config.toml
d_model = 96
d_expert = 64
d_shared_expert = 64
activation = "tanh_gelu"
vocab_size = 1024
init_std_o = 0.051
init_std_up = 0.051
lr_mult_o = 3.0
schedule = "wsd"
decay_shape = "linear"
seq_len = 256
doc_mask = true
dataset = "wikipedia_en"
Below are experts of layer 4 (counted from 0) of a mixture-of-experts language model. Rows are named router (the router's row for the expert), up (a neuron's input weights, with its number), down (a neuron's output weights, with its number) and show model dimensions 0-95. Each number is 200 + 40 x the weight over its row's rms, rounded and kept within 0 to 999.
After each expert's rows: "comes before" lists some tokens at least twice as common just after its tokens as in all text; "mostly gets" lists some tokens that are sent to it at least half of the time. This comes from a sample of Wikipedia text that the model never trained on. Tokens count by the router's weight.

# expert 33
router,183,219,215,226,149,194,196,194,190,206,172,176,167,221,205,152,206,203,184,187,256,122,260,125,247,232,144,153,231,209,160,250,251,227,184,182,341,209,229,181,209,211,208,172,207,253,190,228,192,202,194,170,163,100,244,274,194,276,196,174,194,282,195,181,262,141,198,165,222,273,232,189,98,185,213,187,212,240,198,170,198,131,246,252,224,166,184,202,171,216,243,183,182,237,167,170
up6,201,175,129,214,209,212,198,171,218,239,135,192,187,191,162,178,224,222,159,144,210,187,263,253,185,208,121,225,252,217,243,209,240,231,210,225,222,77,212,210,183,262,231,229,197,241,181,63,154,208,226,176,185,139,173,208,261,214,170,217,163,139,145,194,195,239,212,183,208,209,239,160,200,259,150,217,200,305,252,197,180,174,235,281,203,176,157,205,145,189,198,255,204,253,185,206
down6,269,170,205,147,259,211,185,197,161,240,190,233,173,137,167,269,205,176,214,213,207,166,161,174,322,177,276,213,210,155,163,201,188,238,193,232,175,236,216,175,191,174,186,229,224,198,156,295,192,173,334,276,231,135,210,171,220,130,199,216,201,206,215,182,155,138,175,164,191,189,131,148,224,239,164,208,185,141,196,210,203,187,238,240,212,232,230,135,198,194,228,253,234,163,201,146
comes before: " |", "%", "0", " |\n", "3", "8"
mostly gets: "′", "″", "°", " km", "%", "$"

# expert 31
router,120,188,237,261,155,250,166,276,241,237,215,212,180,193,198,157,203,174,201,114,231,214,207,104,230,200,129,234,226,231,143,166,226,201,324,281,208,186,273,236,188,257,178,153,165,183,197,240,174,193,224,140,214,160,157,253,240,203,176,245,181,165,211,179,174,211,246,138,203,240,216,223,140,213,181,156,227,232,181,151,150,212,135,230,170,212,189,196,186,207,217,243,216,264,182,168
up1,155,183,189,177,219,177,244,193,194,165,173,144,212,198,239,194,203,200,181,253,201,199,97,168,163,185,228,176,205,247,124,255,234,205,236,230,165,256,166,159,261,222,177,274,219,247,189,207,145,205,275,174,104,131,251,133,150,192,180,185,201,223,171,162,242,179,176,229,267,127,201,108,212,186,191,223,224,129,213,253,233,169,243,269,248,188,209,199,224,213,247,226,193,156,142,222
down1,232,221,161,180,155,182,148,186,242,255,183,244,240,252,192,206,254,268,192,164,217,196,188,163,218,201,148,171,201,189,178,198,82,220,176,234,225,79,176,251,196,179,209,195,207,201,186,142,280,220,173,247,224,236,209,163,146,261,200,248,185,136,230,183,176,195,241,178,156,266,166,212,198,173,206,187,195,238,192,149,215,179,110,183,221,187,220,193,280,280,219,212,163,284,269,215
comes before: " ", " S", " s", " B", " first", " P"
mostly gets: " the", "|", " The", "==", " his", "The"

# expert 47
router,184,246,214,196,174,236,163,239,200,232,214,180,162,161,186,182,197,196,217,130,241,148,279,138,232,265,137,217,175,238,168,162,234,144,210,294,196,227,142,237,170,262,188,174,132,212,199,168,212,163,214,190,205,147,263,171,201,185,172,268,277,175,236,157,237,182,238,182,229,248,198,229,177,237,137,173,251,248,182,172,161,143,181,304,147,173,189,209,215,220,227,229,202,279,151,156
up5,258,182,124,130,244,176,292,260,215,288,175,229,135,165,228,150,250,194,177,189,233,171,214,245,141,202,146,151,133,209,89,136,187,191,245,210,234,241,166,237,161,132,235,185,206,165,178,213,216,188,224,184,174,158,143,174,165,177,261,172,144,181,185,153,223,208,227,235,174,236,211,197,195,207,212,254,208,210,199,223,190,217,235,188,122,192,231,196,239,153,169,198,190,264,234,129
down5,168,201,197,198,173,176,209,80,219,229,194,204,185,189,183,231,190,203,128,269,209,184,214,260,143,212,204,130,148,211,214,255,208,212,158,234,191,148,183,197,231,230,147,250,229,254,178,285,168,222,213,273,136,154,188,245,230,223,215,288,197,170,209,226,108,200,182,176,235,167,193,241,256,176,86,154,233,250,240,168,209,173,153,228,208,217,188,146,165,186,212,212,262,154,215,220
comes before: " ", " S", " M", " —", " D", " \""
mostly gets: "|", "===", "=", "-", " |", "=="

# expert 32
router,144,229,207,197,192,274,153,234,183,185,199,150,140,238,243,210,219,195,212,139,192,167,210,159,215,201,164,130,259,254,154,157,194,180,221,274,171,198,217,217,220,185,222,168,167,271,224,202,327,176,182,203,177,129,189,205,194,228,239,283,284,168,229,141,214,141,225,190,201,179,213,196,165,180,269,185,200,178,166,104,178,159,178,226,219,158,207,154,262,189,287,241,206,226,161,224
up0,169,222,162,171,209,240,179,222,212,193,221,177,122,238,159,180,154,236,239,147,266,212,138,152,176,252,271,220,191,154,242,171,205,222,217,235,205,206,214,234,153,79,195,184,206,201,214,223,215,123,254,171,68,171,257,229,208,222,226,242,190,162,198,201,192,264,164,216,186,181,185,241,189,203,192,161,155,190,254,206,205,195,269,211,285,157,171,250,176,292,171,160,163,168,209,218
down0,243,160,156,151,165,217,217,128,216,267,166,151,238,211,227,196,197,180,208,217,212,215,238,262,177,205,134,169,269,288,189,202,243,132,178,123,213,174,186,170,197,258,225,184,117,225,195,175,237,257,192,170,232,208,235,124,256,182,206,212,185,258,260,217,190,164,287,224,253,256,211,238,206,190,176,196,211,131,178,182,210,164,167,192,111,238,146,196,200,105,180,200,180,205,254,218
comes before: " ", "\n", "y", " R", " S", " —"
mostly gets: ";", " States", "od", "ident", "to", "im"

# expert 37
router,212,179,198,243,117,228,108,247,219,219,231,141,197,199,202,235,233,196,197,180,224,131,241,105,218,333,210,266,233,167,171,155,269,112,219,219,228,186,202,205,130,232,134,179,148,184,196,181,258,221,244,204,179,134,247,232,188,212,161,224,192,234,216,212,203,166,233,183,216,189,194,206,179,191,138,177,230,206,200,125,193,158,233,258,198,224,163,219,255,189,205,178,226,256,132,202
up5,220,174,236,145,236,146,163,244,124,254,270,186,236,240,193,215,201,189,209,240,205,249,179,197,178,157,153,164,200,207,196,164,258,190,187,179,181,175,157,116,198,163,199,211,204,181,155,136,172,268,193,202,208,139,291,160,224,227,170,221,250,174,170,153,194,185,213,168,201,128,202,161,173,140,256,155,196,184,250,226,253,228,227,187,201,188,210,197,214,164,229,316,334,228,223,173
down5,144,159,202,227,211,206,212,213,234,182,173,166,214,219,169,235,209,291,122,143,152,241,230,229,163,233,205,228,211,201,211,202,119,188,205,248,246,206,175,277,222,231,244,161,187,144,231,274,215,176,242,239,257,212,106,232,182,213,227,191,209,188,226,192,212,204,240,241,98,200,227,152,237,245,205,171,111,212,232,156,207,250,196,147,261,208,194,220,136,248,173,122,185,153,172,133
comes before: "0", " |", "9", "1", "–", "8"
mostly gets: " —", "[", "2", "1", "X", "0"

# expert 44
router,218,218,172,181,123,212,172,215,176,199,193,203,182,227,199,190,237,168,195,140,189,112,142,133,191,244,240,245,256,171,200,144,223,195,278,278,233,98,171,239,230,203,213,161,208,166,193,212,234,197,173,196,222,112,195,236,243,212,225,260,186,270,265,151,265,190,230,184,246,232,197,187,179,161,160,134,155,228,160,140,181,231,175,210,197,147,226,229,250,213,236,201,305,226,164,211
up0,159,243,226,218,227,245,226,174,177,213,231,253,212,262,190,147,237,208,181,129,217,196,189,236,156,165,220,248,208,161,185,120,212,130,235,322,201,90,193,237,162,237,146,205,232,195,210,160,267,201,215,129,166,252,197,142,176,199,240,151,160,267,243,195,219,173,216,224,180,248,266,158,234,159,222,131,221,154,234,160,229,180,235,182,163,177,229,204,158,203,173,234,236,155,224,224
down0,244,205,215,224,166,171,236,220,209,245,177,250,202,196,179,230,169,174,173,224,214,169,201,150,215,207,120,221,221,193,212,168,179,230,176,195,248,218,146,178,285,208,213,240,93,180,211,257,248,208,221,142,201,120,215,303,172,167,225,295,139,149,216,201,194,253,234,161,177,250,146,164,117,208,179,232,189,165,185,228,189,174,135,182,164,192,202,257,232,153,159,181,296,251,180,229
comes before: " ", "ctor", " to", "ct", "g", "cted"
mostly gets: " October", " November", " September", " February", " January", " July"

# expert 3
router,223,145,184,223,187,261,175,207,141,205,192,218,151,203,282,205,197,171,174,157,256,193,230,177,245,269,131,210,225,177,183,177,188,169,279,276,244,200,172,204,145,181,134,216,143,238,198,222,238,185,133,166,174,151,251,273,217,177,206,260,187,263,194,117,317,204,163,165,186,227,223,191,147,196,181,230,192,212,170,182,159,167,222,221,109,286,187,224,202,226,202,223,204,235,235,213
up0,181,201,184,289,205,229,191,280,172,186,149,214,173,158,144,253,127,217,226,252,159,167,93,269,170,228,170,220,234,195,200,181,146,224,232,198,170,217,264,176,200,178,184,217,149,219,283,206,234,190,202,177,193,194,180,285,255,208,237,151,224,315,175,156,193,172,191,161,148,169,245,210,194,212,191,183,208,174,217,192,231,151,196,235,127,187,188,230,243,246,226,180,180,290,156,148
down0,162,223,176,142,151,148,189,158,219,163,255,168,240,207,252,234,269,148,221,169,205,263,247,131,213,164,236,194,157,243,202,248,254,157,201,229,206,196,130,232,193,214,325,211,172,192,182,218,174,198,190,245,152,201,189,161,192,184,181,170,158,46,213,208,183,230,160,219,224,234,179,177,196,182,236,162,165,258,221,214,154,248,163,214,298,196,198,172,210,190,243,182,198,157,246,228
comes before: "-", "|", "==", " The", "===", "The"
mostly gets: ".\n\n", "\n", " |\n", ")\n", "\n\n", "==\n"

# expert 15
router,256,222,309,213,108,226,185,204,125,236,226,130,175,223,265,188,228,195,154,191,186,188,247,63,236,262,167,160,213,237,131,160,202,167,265,171,241,155,145,194,158,248,174,188,159,187,190,213,224,209,178,195,187,197,234,211,205,248,196,219,220,238,196,195,265,181,199,216,232,220,207,211,186,176,222,191,237,210,116,193,96,178,202,235,190,184,180,218,210,155,215,202,277,238,233,149
up0,233,205,179,147,160,278,168,232,158,171,213,196,240,145,143,230,213,137,198,276,130,206,242,126,159,207,250,253,213,232,208,191,278,155,230,153,222,209,274,182,181,258,220,245,180,121,223,180,224,201,210,185,278,247,214,191,246,185,230,220,252,201,174,200,244,181,181,214,229,199,192,184,148,172,104,215,238,143,155,251,167,214,211,219,194,241,204,188,206,182,200,199,177,308,216,116
down0,191,165,204,203,183,205,204,205,97,212,243,212,168,234,227,127,216,220,264,190,205,178,216,215,295,193,175,164,224,185,284,193,200,255,190,249,220,219,170,224,235,257,141,296,258,273,229,157,181,230,134,180,224,240,174,174,169,164,105,195,200,144,226,136,145,253,197,154,246,259,195,228,185,177,233,217,181,225,190,225,209,211,157,239,205,135,198,228,287,166,210,171,145,194,224,163
comes before: "|", "|---|---|---|---", "|\n", "ment", "ed", "t"
mostly gets: " |\n", "|\n", "if", "rit", "|---|---|---|---", "velop"

# expert 21
router,173,227,227,218,215,214,191,211,205,209,262,183,199,225,281,183,172,172,143,136,225,231,237,87,276,208,145,196,226,221,148,173,175,128,198,226,268,174,256,198,171,318,194,145,173,257,201,232,218,220,164,205,163,146,217,265,156,258,198,197,178,228,186,209,236,164,240,169,158,171,196,237,138,149,182,195,223,287,128,201,167,178,229,217,186,194,176,205,295,195,201,197,227,254,196,204
up5,143,197,149,155,224,213,179,211,200,203,227,244,190,200,218,253,204,197,156,172,157,194,120,125,296,241,169,207,229,198,232,197,232,195,201,182,142,175,112,212,166,207,189,204,252,141,150,278,214,188,242,220,136,174,184,173,194,138,245,193,160,241,191,199,227,221,253,166,168,231,217,214,155,220,246,220,192,242,213,234,176,239,130,222,176,297,233,181,288,234,257,243,191,178,213,93
down5,204,230,180,224,192,170,228,182,161,197,192,131,236,164,177,176,130,214,144,213,263,233,220,266,162,211,232,168,220,197,216,154,220,231,171,214,276,148,225,204,154,179,247,213,211,266,253,190,156,164,258,164,134,233,204,247,189,210,185,231,286,209,212,156,95,266,182,265,228,205,166,183,295,200,233,180,179,154,194,162,293,201,165,214,177,97,174,213,167,183,150,209,209,234,208,174
comes before: " |", "0", "1", "2", "9", "8"
mostly gets: " States", "9", "0", "ican", "g", "8"

# expert 10
router,177,148,293,236,179,284,140,236,120,229,203,130,214,203,196,226,185,199,159,159,258,221,230,125,199,199,150,243,168,235,163,191,170,205,227,264,252,134,201,175,197,251,202,181,157,208,171,215,238,162,219,151,225,179,216,215,231,248,220,254,175,218,254,161,211,168,227,197,229,264,239,130,188,221,170,159,137,205,197,162,179,173,237,227,195,253,191,76,264,154,217,215,233,213,153,227
up1,174,204,252,173,215,187,181,166,167,177,248,195,185,251,186,199,182,158,191,209,182,219,344,190,183,197,160,206,225,212,43,147,160,173,187,211,227,215,195,222,154,210,233,263,192,284,143,263,156,218,216,207,235,134,169,235,241,172,245,227,215,148,193,155,221,155,231,228,193,208,180,229,243,174,229,217,146,159,200,207,176,274,191,180,161,269,243,212,175,166,236,267,168,159,210,164
down1,266,174,200,171,227,163,157,212,253,235,180,210,153,219,216,181,254,194,206,190,167,235,165,179,230,186,149,216,194,273,211,163,189,263,150,224,220,204,288,160,263,89,175,169,203,199,164,157,243,249,183,265,172,280,221,174,223,185,196,190,221,279,266,224,143,217,267,216,169,208,194,263,262,242,205,175,147,214,89,229,211,148,275,214,157,170,186,178,191,187,206,155,200,206,195,216
comes before: " ", " and", " the", " s", " a", " m"
mostly gets: " and", ",", " a", " an", "),", " or"